Experts of a small language model.
Size: width 192, 60.7M parameters.
Experts: 128 experts in each of 10 layers, 64 SwiGLU neurons an expert, 4 picks a token, a softmax router.
Training: 846M tokens, 3226 steps.
Below are experts of layer 2 (counted from 0) of a mixture-of-experts language model. Rows are named router (the router's row for the expert), gate (a neuron's input weights, with its number), up (a neuron's input weights, with its number) and show model dimensions 0-191. Each number is 50 + 15 x the weight over its row's rms, rounded and kept within 0 to 99.
After each expert's rows: a language model's description of what the expert responds to. This comes from a sample of Wikipedia text that the model never trained on.

# expert 29
router:61 64 52 59 71 42 85 36 62 33 19 31 68 30 46 61 44 33 49 39 68 48 32 71 10 34 60 34 76 38 62 54 55 36 74 48 49 36 46 35 26 40 44 63 50 70 68 41 51 44 61 75 45 61 41 61 68 56 33 29 46 40 32 46 60 70 46 42 69 39 74 35 68 83 32 67 47 68 33 68 59 34 72 62 46 36 41 79 69 43 63 62 62 54 33 61 63 60 87 54 42 44 23 33 44 30 41 30 73 63 40 67 52 29 38 50 58 50 46 38 56 36 42 39 35 27 61 62 23 52 60 41 65 43 40 71 69 55 29 76 34 57 53 49 43 54 59 51 30 64 40 61 38 39 59 31 65 32 21 61 36 44 27 51 48 34 26 43 75 36 48 63 52 61 57 38 47 75 44 54 46 75 45 44 37 60 76 49 67 36 54 63
gate1:63 55 62 49 33 47 81 31 52 36 33 49 53 49 63 83 66 59 50 79 63 58 37 53 57 45 19 58 39 86 46 46 49 48 76 84 46 60 56 26 62 44 48 34 45 62 30 79 32 43 46 71 40 47 59 61 50 39 47 42 59 53 62 59 23 65 57 62 42 45 53 30 27 37 54 54 56 50 22 30 63 51 75 52 67 62 51 50 52 54 44 45 40 50 45 46 32 47 43 72 56 57 41 43 52 35 34 51 31 79 34 85 44 56 43 46 59 43 25 57 40 80 85 51 29 64 24 50 41 43 52 80 48 65 27 48 81 42 47 54 36 27 47 20 48 63 40 47 37 43 78 47 46 70 57 42 60 37 64 69 56 58 40 55 37 46 44 61 36 09 75 83 33 60 72 41 67 50 47 54 52 73 64 29 28 63 52 63 56 22 44 44
up1:80 64 36 35 47 58 51 73 59 53 61 53 15 48 39 32 54 34 81 56 46 29 40 70 40 45 50 28 30 66 61 81 89 44 21 63 50 58 40 18 70 67 32 36 17 33 54 53 40 48 33 52 51 54 15 57 52 47 29 43 38 34 47 59 41 62 69 66 51 55 67 47 41 40 63 69 63 41 51 35 52 58 34 59 33 54 64 42 54 51 64 58 81 60 46 74 66 48 65 52 21 57 48 69 48 44 57 48 46 46 38 49 59 61 37 34 63 62 39 52 17 76 19 43 36 34 53 48 64 57 63 49 45 70 47 54 50 46 47 47 55 23 57 47 70 64 68 64 39 66 37 29 47 36 44 17 45 44 68 50 51 68 34 63 53 43 67 51 70 51 52 59 17 34 63 29 21 65 68 15 32 24 40 18 58 44 57 46 43 48 50 61
Adverbs and adjectives like well, so, very, more, best, long, especially in as well as and doing so, plus line breaks in infobox lists.

# expert 31
router:45 53 39 55 39 13 33 41 67 38 30 18 66 57 74 43 43 31 55 36 52 49 42 53 38 36 81 19 56 42 66 55 55 73 68 52 27 55 59 52 27 53 39 61 72 32 56 54 28 31 67 53 54 62 27 44 70 37 42 55 50 56 26 72 43 51 41 44 56 70 34 52 45 50 79 35 24 43 68 31 77 64 26 35 40 59 74 43 76 67 30 41 59 80 58 65 64 51 64 53 46 37 46 54 56 85 65 70 58 31 62 53 49 50 67 53 62 54 67 49 62 49 23 52 63 60 71 36 38 67 73 51 29 35 40 57 26 44 26 33 60 23 54 58 71 49 54 34 70 60 57 41 45 48 67 51 45 45 33 57 39 37 51 46 28 53 66 53 49 65 64 24 27 26 40 42 48 18 61 41 19 50 38 55 39 19 38 56 52 38 36 69
gate1:43 56 37 47 57 38 85 47 35 29 48 51 45 20 56 68 52 47 59 27 36 55 26 43 41 32 59 31 41 71 50 41 54 43 51 52 39 64 68 65 57 42 61 61 35 55 45 50 52 40 68 53 23 45 55 48 44 28 20 35 44 68 33 51 60 39 43 56 74 37 48 51 18 70 50 67 47 72 54 50 39 42 54 57 43 32 46 57 62 88 67 67 50 56 42 33 61 49 71 46 47 64 51 45 58 66 55 87 25 35 27 41 85 20 33 46 33 40 19 50 50 31 32 43 34 54 48 45 26 60 42 36 64 50 64 61 41 33 55 51 63 48 58 64 57 72 43 57 46 54 52 43 58 45 51 33 64 73 23 60 62 55 30 88 53 64 27 46 42 28 72 46 19 58 53 27 61 78 53 74 78 60 77 61 66 58 42 72 59 64 27 16
up1:56 48 27 39 81 47 39 37 40 53 39 61 58 64 58 47 55 51 65 43 32 56 60 63 73 28 72 44 58 56 62 36 44 68 30 44 45 53 51 51 48 62 50 49 20 50 30 38 58 41 63 28 48 67 40 72 55 22 58 27 56 40 51 44 86 41 67 60 66 56 60 30 21 50 30 38 52 54 51 61 53 29 23 36 23 55 45 53 67 73 52 40 71 39 63 34 60 37 38 49 21 60 61 34 55 63 45 55 81 70 40 53 40 43 20 55 26 55 51 40 41 39 42 39 59 36 28 82 28 56 50 38 45 40 46 77 25 79 70 68 58 30 26 49 42 54 62 29 37 57 38 54 43 52 28 58 55 46 55 36 49 79 49 43 41 60 84 50 28 38 59 41 51 34 58 27 59 31 44 16 82 74 74 54 48 46 21 65 65 63 27 51
Mainly "of", also in, for, at, after nouns like part, member, University, Place, Treaty, in bios and infoboxes.

# expert 23
router:93 37 59 63 52 47 37 43 66 52 43 43 71 80 31 51 54 45 63 63 67 56 43 41 59 38 66 56 55 50 51 39 41 35 58 49 37 60 39 37 83 47 27 56 40 58 36 43 43 63 39 72 55 50 86 26 63 83 52 30 73 32 32 41 39 43 52 41 70 43 68 46 37 81 43 54 27 55 27 62 50 55 62 20 44 59 66 70 38 36 55 67 63 70 63 65 48 57 23 52 33 49 48 19 33 63 49 58 52 51 28 58 66 58 36 49 55 46 36 38 53 54 46 52 44 42 61 63 44 46 46 50 67 57 44 51 54 23 37 60 35 54 43 32 21 27 17 19 51 47 58 41 52 50 65 42 77 22 53 45 34 83 46 24 65 61 91 39 65 64 76 68 55 64 55 47 41 46 65 29 60 58 38 38 75 27 49 40 57 29 66 74
gate1:64 54 49 75 48 30 37 55 42 61 29 46 35 50 63 71 36 53 70 55 44 59 38 47 37 39 47 58 58 35 49 59 38 60 64 51 43 54 50 61 34 38 70 35 54 57 11 54 36 58 53 45 48 32 60 78 64 60 49 46 57 57 57 68 71 49 72 42 60 41 45 56 30 57 69 80 37 64 33 47 68 69 57 58 12 67 47 41 22 54 49 34 38 50 42 46 50 43 57 55 59 06 63 62 41 68 81 49 58 64 49 43 63 48 36 50 84 97 59 30 49 43 74 73 59 60 59 61 65 25 73 60 21 66 61 66 37 39 42 40 58 57 45 53 52 67 09 45 96 47 42 60 60 56 29 32 77 39 73 67 53 68 36 30 32 48 46 46 44 64 53 90 56 62 64 65 34 49 41 56 40 53 49 37 33 52 43 48 30 46 61 47
up1:60 46 60 47 67 66 86 50 45 47 51 41 56 27 67 66 44 27 42 65 59 47 66 42 35 40 32 24 31 63 47 48 50 63 30 32 56 58 60 60 59 52 58 48 50 42 23 60 51 59 59 56 43 20 57 38 77 36 43 58 74 40 92 51 52 63 62 51 53 55 80 53 26 39 37 19 45 43 56 37 35 50 40 50 41 71 48 38 73 56 51 53 74 53 40 61 19 72 53 57 57 64 58 09 48 86 72 51 45 18 41 80 31 48 65 62 32 34 29 60 68 62 57 58 46 32 49 70 42 40 50 77 39 79 60 24 26 31 53 43 30 49 49 69 66 31 44 55 53 58 49 67 66 52 25 63 70 19 50 61 52 67 37 69 36 52 53 66 57 51 32 47 57 51 36 70 50 63 31 52 64 64 45 34 54 47 65 55 32 69 78 59
Word pieces in the middle of proper names and foreign words, often in tables or after a prefix, such as Con-wy, Per-ia, Man-bi-j.

# expert 59
router:82 32 69 44 49 60 40 55 51 51 83 53 25 49 56 70 75 46 39 85 58 44 32 46 62 61 46 51 70 55 17 64 11 57 42 47 47 46 46 62 72 66 98 37 21 42 63 68 43 88 29 65 54 46 06 43 43 61 72 50 38 49 52 49 65 49 39 33 52 67 43 41 47 42 53 57 55 63 83 54 49 15 53 75 48 43 79 57 48 40 44 25 71 52 48 41 60 35 48 36 65 52 44 49 40 39 42 46 45 42 82 64 33 64 49 56 62 56 51 21 39 48 33 59 71 28 50 71 64 64 76 54 32 52 47 44 76 67 48 36 68 65 66 48 18 59 65 68 42 57 70 50 50 49 59 44 43 38 33 44 48 43 44 48 49 35 14 31 39 43 28 61 53 54 63 56 53 53 41 54 50 39 60 30 49 32 65 38 40 48 57 44
gate1:51 48 53 75 51 46 43 48 55 55 56 76 64 41 37 48 41 52 17 38 82 36 50 35 55 67 26 37 66 64 38 45 67 47 44 52 33 71 61 61 60 35 58 56 47 64 39 87 45 39 46 53 68 45 46 53 38 64 20 40 75 49 44 56 56 46 56 47 36 39 48 50 59 42 39 51 49 27 26 58 61 40 71 32 61 73 47 53 26 62 54 58 48 27 34 45 41 53 46 48 20 50 58 48 76 54 54 60 39 30 52 46 69 35 30 09 72 44 72 63 23 71 56 44 44 71 22 44 56 76 41 54 65 51 52 68 79 65 60 52 46 59 67 68 44 43 30 61 65 58 44 77 08 61 45 47 63 62 59 35 50 49 60 87 58 46 21 44 32 41 84 73 27 84 47 35 64 29 30 57 60 60 75 40 51 73 41 45 35 45 42 48
up1:29 80 33 48 45 58 49 31 49 61 75 54 25 38 50 14 55 64 32 62 31 46 36 53 38 42 68 52 54 38 72 55 42 45 39 50 47 46 73 25 60 40 52 58 36 69 56 52 45 55 29 30 58 34 63 44 53 57 95 71 32 65 38 48 51 55 65 23 54 63 45 37 63 63 29 30 60 60 56 64 37 56 20 50 68 44 44 23 45 41 74 54 35 69 52 52 57 29 31 25 52 41 24 51 50 34 71 42 64 66 64 52 56 52 52 62 47 59 79 55 32 81 45 42 32 57 31 40 27 55 95 85 50 23 63 44 59 34 38 31 57 89 25 46 52 75 46 46 47 45 37 62 19 34 53 47 37 51 55 54 55 50 61 49 76 44 75 54 56 54 53 31 56 62 47 43 42 74 53 50 43 39 42 37 56 57 30 30 61 62 78 44
Singular common nouns right after the, a, this, such as formation, building, application, region, structure, often followed by of.

# expert 11
router:55 59 62 41 25 83 66 36 32 38 74 47 64 54 77 77 58 39 16 46 74 64 44 37 65 62 40 64 37 52 46 71 17 34 45 53 48 32 50 52 67 48 46 22 47 50 33 49 48 60 26 65 55 26 59 50 38 70 55 31 36 38 43 49 76 47 42 26 38 65 32 34 17 58 40 44 74 69 55 42 46 63 64 44 69 16 58 46 63 47 61 46 43 51 66 70 69 31 53 71 71 54 72 60 65 31 31 72 57 37 76 46 03 38 67 64 40 48 59 39 17 54 43 51 68 52 33 32 32 66 56 39 31 49 58 50 46 59 38 28 56 52 35 45 40 94 49 33 55 43 50 28 52 49 56 41 53 65 52 32 75 33 37 50 41 50 58 35 42 47 41 37 60 53 72 47 49 75 59 34 54 30 53 38 58 43 58 26 34 58 44 55
gate1:60 33 50 57 73 28 69 34 52 43 73 41 57 47 77 42 46 59 20 59 68 59 48 69 40 34 57 60 41 60 37 42 36 43 43 55 73 24 42 43 84 44 65 26 73 33 37 61 31 59 35 61 53 71 55 45 49 41 53 34 53 26 37 76 29 40 60 58 41 65 83 61 56 55 64 38 15 29 60 36 05 40 41 66 49 47 63 35 19 67 36 60 38 83 31 52 75 33 81 63 35 36 55 37 60 52 62 72 59 37 40 31 55 37 66 48 63 74 39 48 58 85 40 64 53 60 31 47 42 26 32 41 44 44 54 64 24 44 24 18 42 54 65 36 37 54 51 66 48 46 29 47 50 78 44 63 37 52 59 45 43 48 56 53 31 69 54 50 54 57 61 54 52 51 40 40 33 49 59 51 53 61 68 46 14 52 53 70 39 46 22 50
up1:31 32 52 60 57 51 36 53 51 55 57 60 30 58 22 65 27 35 53 29 43 30 45 55 65 50 51 44 85 29 62 58 62 73 47 62 68 80 66 64 49 60 32 47 58 38 47 39 48 70 47 41 49 34 36 55 54 70 72 28 53 42 64 86 77 42 46 58 47 64 52 38 36 31 31 48 43 63 51 43 42 47 60 45 57 56 78 41 40 51 74 46 31 31 12 46 54 38 53 31 30 84 30 62 57 40 33 26 18 38 43 46 70 41 34 38 22 52 48 56 46 58 47 53 57 56 36 73 41 61 33 27 59 54 50 42 41 30 37 37 45 37 64 37 62 12 74 32 78 52 63 42 44 42 69 64 39 61 59 39 47 31 67 51 47 61 69 54 43 43 50 23 41 31 36 27 46 38 00 45 42 41 49 54 62 69 27 62 62 69 55 45
Plural common nouns and -s endings after other, two, these, such as works, points, results, teams; also verbs like demands, limits.

# expert 55
router:40 71 62 32 55 52 40 45 37 86 72 31 57 73 74 61 46 28 31 50 12 52 34 72 46 22 38 61 33 53 69 88 66 56 70 63 54 50 54 59 51 55 56 39 19 64 28 35 44 47 38 41 75 36 55 42 40 53 29 57 60 40 53 37 38 44 31 60 54 48 67 67 51 38 22 49 53 46 38 64 45 47 48 69 44 46 58 73 29 32 33 59 52 77 60 36 69 36 43 51 46 68 42 48 39 44 59 21 50 51 76 64 60 56 20 57 59 49 40 65 22 43 42 36 40 62 62 74 45 65 76 52 59 54 57 29 31 75 57 70 33 57 33 58 56 41 29 30 56 62 44 62 45 48 33 44 25 74 64 42 49 36 80 70 78 43 17 78 49 42 33 51 52 53 78 50 47 51 68 44 33 52 65 58 66 22 42 72 57 45 54 65
gate1:56 65 51 25 41 66 55 47 44 70 55 08 58 35 67 54 56 45 48 56 69 26 62 60 33 57 37 57 56 44 53 43 27 74 52 56 44 63 54 56 43 44 47 68 47 46 52 55 49 67 70 72 41 58 60 51 18 73 65 58 36 44 59 57 66 58 48 32 78 28 15 77 29 35 35 12 56 45 60 66 15 59 43 52 25 76 38 36 43 52 41 29 60 47 36 43 83 64 57 65 40 66 47 55 35 90 48 50 39 57 53 42 34 40 43 55 15 47 53 77 42 37 63 74 67 98 56 50 55 45 54 51 53 85 42 63 54 61 55 46 25 60 61 68 43 33 72 54 51 57 25 45 58 52 33 39 64 27 39 81 42 44 41 48 36 56 60 41 56 27 42 59 40 42 36 45 48 51 35 84 38 39 56 53 64 25 53 48 54 37 47 52
up1:11 35 50 33 71 26 49 51 78 57 34 70 60 28 46 39 66 57 51 66 61 61 84 54 58 44 49 57 71 62 21 49 59 61 50 31 56 53 57 43 56 64 46 32 44 71 25 61 44 59 26 44 47 62 63 50 31 60 77 43 34 61 53 54 23 52 55 68 26 50 62 60 70 43 46 46 23 58 33 45 61 54 78 57 39 48 34 64 46 56 37 56 47 42 45 31 57 00 43 70 23 22 47 65 31 54 53 56 58 46 52 63 64 67 66 43 72 35 69 39 63 18 47 39 55 48 42 49 35 42 76 65 35 40 55 39 49 39 45 49 50 36 02 27 52 62 30 61 63 70 63 60 25 47 45 48 55 53 44 27 46 64 48 36 54 69 28 64 78 69 54 37 44 54 69 57 41 50 59 28 23 39 45 36 48 61 51 35 70 76 30 42
Closing quotation marks, parentheses and brackets ending song titles, quotes or asides, like "...Somewhere" and (or Konté).

# expert 45
router:31 61 42 44 73 87 64 46 67 38 33 63 34 56 35 51 55 43 29 65 60 36 59 46 34 61 18 06 53 32 37 38 64 41 23 33 31 45 46 43 43 27 55 40 30 63 46 37 23 50 37 25 48 55 40 63 44 38 76 59 29 50 52 65 51 77 37 44 24 61 23 49 60 52 66 52 39 36 51 34 41 57 65 67 57 55 55 50 55 38 32 43 39 49 57 45 67 59 43 40 64 73 66 40 69 68 48 49 62 41 51 34 47 42 26 29 65 42 34 86 51 42 39 33 31 38 63 46 76 56 36 52 53 48 51 88 36 73 43 59 36 42 49 45 40 88 48 32 30 37 41 55 34 43 63 66 60 19 54 35 51 45 42 70 53 72 54 66 32 57 31 61 48 19 23 27 53 35 67 64 53 41 47 61 35 81 42 61 42 49 64 25
gate1:31 40 80 65 71 47 58 57 33 62 73 43 31 54 56 68 32 63 04 29 63 69 47 62 28 40 47 48 37 39 61 23 49 41 56 30 85 36 41 53 48 45 59 23 68 40 54 52 49 66 53 55 39 63 44 50 61 49 70 38 12 44 56 45 58 38 41 37 74 49 52 66 39 57 44 71 50 69 56 42 62 51 65 36 51 46 53 46 57 82 50 55 44 45 63 59 00 62 40 48 40 51 53 44 58 51 28 33 42 57 32 40 40 49 52 40 58 54 38 42 43 62 11 66 15 69 55 49 57 48 34 52 46 49 60 60 64 42 47 51 42 37 19 23 68 13 58 34 34 55 48 52 35 23 58 61 19 30 27 61 68 78 60 79 51 38 46 61 48 51 53 24 55 66 55 68 38 54 51 61 26 81 32 61 53 64 39 59 48 54 66 45
up1:41 65 57 33 56 71 66 93 53 62 40 41 32 50 59 68 59 71 33 28 48 56 55 59 42 58 29 39 51 66 53 34 35 54 67 24 99 29 36 55 59 82 62 63 60 40 57 53 50 55 63 56 56 31 31 52 60 37 56 36 45 33 52 66 39 58 57 43 39 58 28 52 33 55 55 66 66 27 67 42 73 64 42 47 45 30 30 61 51 65 37 51 42 41 47 59 45 50 43 56 47 52 45 43 49 69 40 25 48 47 52 44 60 37 36 43 50 20 42 64 35 36 42 52 35 68 49 69 50 56 16 37 64 46 56 68 54 49 56 56 50 57 66 71 85 20 55 33 26 42 62 53 56 62 47 53 16 28 51 84 85 81 88 59 59 58 51 63 41 67 28 51 65 74 42 47 42 61 46 68 42 36 58 45 58 67 56 79 48 52 51 81
Semicolons, especially inside number lists like 0; 1; 5;, plus table pipes, clause-ending periods and conjunctions such as and, although.

# expert 30
router:76 49 53 46 53 15 50 24 40 65 38 35 56 53 25 57 43 49 58 41 38 29 48 30 45 48 65 35 73 57 52 40 30 37 67 06 40 58 38 35 45 53 36 25 33 63 55 46 91 65 25 38 71 50 44 61 33 62 34 50 60 31 38 47 39 74 41 72 61 58 61 27 66 46 58 67 65 55 48 37 14 33 43 38 68 28 60 71 39 72 35 42 63 46 38 81 33 63 17 47 30 52 40 46 44 27 75 60 48 29 46 71 40 54 40 43 68 24 45 57 78 50 38 51 27 60 60 61 33 42 49 43 57 85 29 58 46 68 48 42 54 27 51 56 49 35 66 60 37 55 51 49 35 74 30 49 39 66 38 63 55 30 69 59 76 23 36 57 70 71 39 55 53 50 45 57 46 57 69 48 39 49 59 66 55 46 24 43 60 28 47 42
gate1:58 44 79 28 22 57 30 59 49 35 53 40 69 66 39 52 46 46 68 58 50 48 91 63 66 66 44 38 43 80 39 15 55 66 28 27 57 48 27 53 38 61 48 48 38 35 31 46 58 52 55 39 54 54 93 65 30 73 50 54 53 55 44 32 45 61 41 57 14 74 46 52 71 58 70 40 45 64 29 72 52 38 24 31 58 41 69 81 55 76 30 34 59 40 78 65 38 40 72 49 43 46 34 53 49 47 62 74 52 32 69 40 53 18 53 40 38 28 69 45 48 42 37 33 68 63 37 39 36 47 34 50 56 65 50 52 56 85 73 49 55 58 45 47 40 57 34 69 45 63 42 53 24 33 24 57 42 55 58 73 32 45 40 55 58 62 38 63 37 73 63 30 29 36 51 45 72 56 55 44 55 65 81 55 64 32 57 46 75 51 46 47
up1:41 54 54 44 43 45 54 59 45 78 31 61 60 49 60 41 40 68 52 32 45 64 50 43 43 72 42 38 62 66 80 39 37 52 55 38 56 42 74 38 47 30 56 61 49 18 57 69 62 65 68 45 39 46 51 35 86 53 50 74 49 40 74 53 74 42 36 61 55 47 56 58 36 66 43 47 70 43 55 48 61 57 39 51 50 57 34 69 31 51 82 49 82 54 55 45 57 70 47 38 58 45 64 51 60 60 57 38 41 45 59 84 61 61 50 49 84 26 44 73 50 46 48 88 62 56 69 25 36 40 29 39 56 43 31 44 46 38 46 54 66 60 58 67 47 18 54 60 51 31 40 35 37 88 37 16 73 33 59 41 56 24 28 37 27 93 35 50 29 36 51 17 67 70 35 52 53 57 23 41 32 33 54 39 67 44 67 39 42 65 41 77
Apostrophes in possessives and contractions (master's, Queen's, We're), plus some mid-word suffix pieces like -tic, -ator, -hood.

# expert 0
router:70 46 47 24 71 23 58 38 39 39 35 59 64 34 89 51 35 65 61 48 32 29 45 43 65 65 76 47 49 45 47 63 41 43 60 41 13 46 37 53 35 48 48 42 32 38 68 48 54 53 27 40 31 76 70 38 33 25 27 42 25 33 53 49 52 56 18 38 59 24 53 41 41 56 65 53 71 35 49 43 31 63 50 57 55 37 66 42 40 47 43 46 63 30 64 46 39 63 59 55 43 48 35 35 43 58 55 39 49 54 41 31 39 66 41 06 39 57 28 41 63 42 39 60 54 59 28 52 50 76 54 48 60 43 59 45 48 56 76 41 57 37 54 53 44 51 15 65 67 30 30 63 24 65 48 49 29 53 62 45 23 30 20 54 20 18 37 54 50 44 53 51 52 55 17 74 48 33 51 73 30 52 80 42 30 73 18 57 67 52 59 67
gate1:47 39 50 16 34 39 45 17 11 75 59 51 42 68 52 75 09 58 57 77 38 32 49 49 55 17 88 32 29 71 51 51 50 15 34 44 47 47 00 34 55 45 51 61 48 41 48 53 58 42 46 52 61 58 41 27 38 31 40 49 47 64 41 35 60 48 30 39 80 38 22 62 52 34 58 62 61 27 39 48 43 50 29 50 52 35 64 62 65 55 63 23 41 42 37 36 56 44 45 41 32 26 43 50 15 50 74 60 27 43 53 59 58 36 33 16 29 49 32 48 42 69 62 40 65 60 36 50 52 66 51 39 37 42 42 55 54 22 43 40 67 70 44 54 45 43 65 63 28 38 71 40 61 40 63 40 51 46 42 50 30 70 40 55 53 18 24 45 48 57 41 41 26 44 35 48 54 44 67 62 41 47 61 47 63 50 39 63 50 36 51 49
up1:41 35 42 65 70 63 26 33 47 39 32 37 90 39 64 65 35 54 46 58 44 42 52 70 60 54 77 53 57 60 67 76 50 58 35 66 86 46 22 38 66 69 57 78 63 76 47 69 50 51 45 64 58 72 63 25 47 30 78 46 49 52 40 59 36 54 50 46 33 32 33 22 51 36 51 32 36 60 51 56 16 38 56 68 44 58 45 49 45 41 11 47 50 72 14 38 47 51 26 56 49 55 54 42 58 54 37 70 62 49 48 47 53 58 57 31 54 60 62 63 39 54 42 45 39 55 42 42 45 47 70 55 66 68 53 67 52 68 68 30 54 25 69 51 35 50 41 32 50 45 26 09 31 18 53 42 69 62 20 66 35 67 46 57 39 25 42 26 56 73 32 69 55 39 47 42 51 20 72 68 53 57 39 49 51 23 40 38 42 46 67 63
Middle syllables of foreign personal and place names (Stjepanović, Ståle, Opuata), plus apostrophes, line breaks and commas in lists and tables.

# expert 54
router:40 45 03 33 37 34 50 52 37 57 55 42 56 70 30 49 57 56 28 48 64 36 40 40 49 62 43 54 60 43 40 57 21 32 54 47 74 65 82 42 45 33 36 13 40 61 33 45 35 53 64 20 60 59 55 39 19 47 69 59 58 53 20 64 38 53 44 30 47 28 34 39 61 38 62 29 46 43 87 51 82 32 70 59 70 60 39 66 42 70 43 51 65 33 39 44 49 53 60 64 77 51 61 60 60 36 48 45 30 45 37 34 56 67 57 86 49 39 56 65 64 37 72 53 47 67 47 71 69 46 38 58 42 31 63 40 37 66 68 52 39 51 05 63 57 74 56 48 35 56 69 75 53 44 41 45 67 71 68 53 57 81 71 42 65 45 37 63 52 51 55 47 50 60 72 66 43 67 44 42 47 07 64 64 60 58 56 57 32 54 58 41
gate1:52 43 49 47 49 47 26 66 41 67 32 62 57 22 05 45 60 31 52 96 42 56 22 50 39 46 67 44 42 39 50 48 24 50 39 56 63 84 62 29 44 56 30 29 36 62 70 48 76 55 30 51 32 44 26 57 40 28 64 55 38 21 56 48 63 67 41 74 74 62 41 58 49 45 31 54 61 52 49 61 48 47 46 76 28 33 63 39 62 20 49 34 41 40 62 58 66 35 58 39 35 54 56 51 45 31 37 30 40 36 49 29 64 83 53 56 33 25 62 70 41 52 46 57 67 49 80 59 32 55 29 62 29 47 25 60 55 45 43 59 48 71 50 46 61 30 45 41 51 55 49 67 42 56 71 46 28 61 39 56 38 70 37 48 53 47 40 36 68 43 47 45 27 68 36 49 45 73 48 44 48 26 59 64 77 80 70 26 31 49 87 46
up1:27 65 39 20 54 33 42 68 70 78 64 29 55 52 71 61 17 56 57 50 37 59 69 37 33 38 56 39 46 56 37 66 65 60 57 47 16 56 10 39 70 67 79 71 53 37 29 69 65 50 69 42 28 48 62 54 45 82 62 53 43 54 51 57 68 20 40 77 27 45 45 44 60 59 41 55 52 80 53 35 49 55 57 62 63 17 45 69 32 64 57 67 63 34 44 61 37 69 62 55 79 44 32 48 26 53 37 30 55 36 48 42 67 45 58 48 49 33 61 39 81 46 57 44 59 69 47 49 49 33 48 42 72 70 47 57 29 66 32 48 50 56 69 39 36 32 79 59 45 55 59 23 61 20 39 62 60 48 42 58 59 32 51 52 74 49 32 34 32 40 16 73 70 39 73 54 71 59 34 66 39 43 53 62 48 39 52 61 42 43 49 40
Pipe characters that separate cells in tables of results, charts and awards, plus semicolons and closing parentheses ending list items.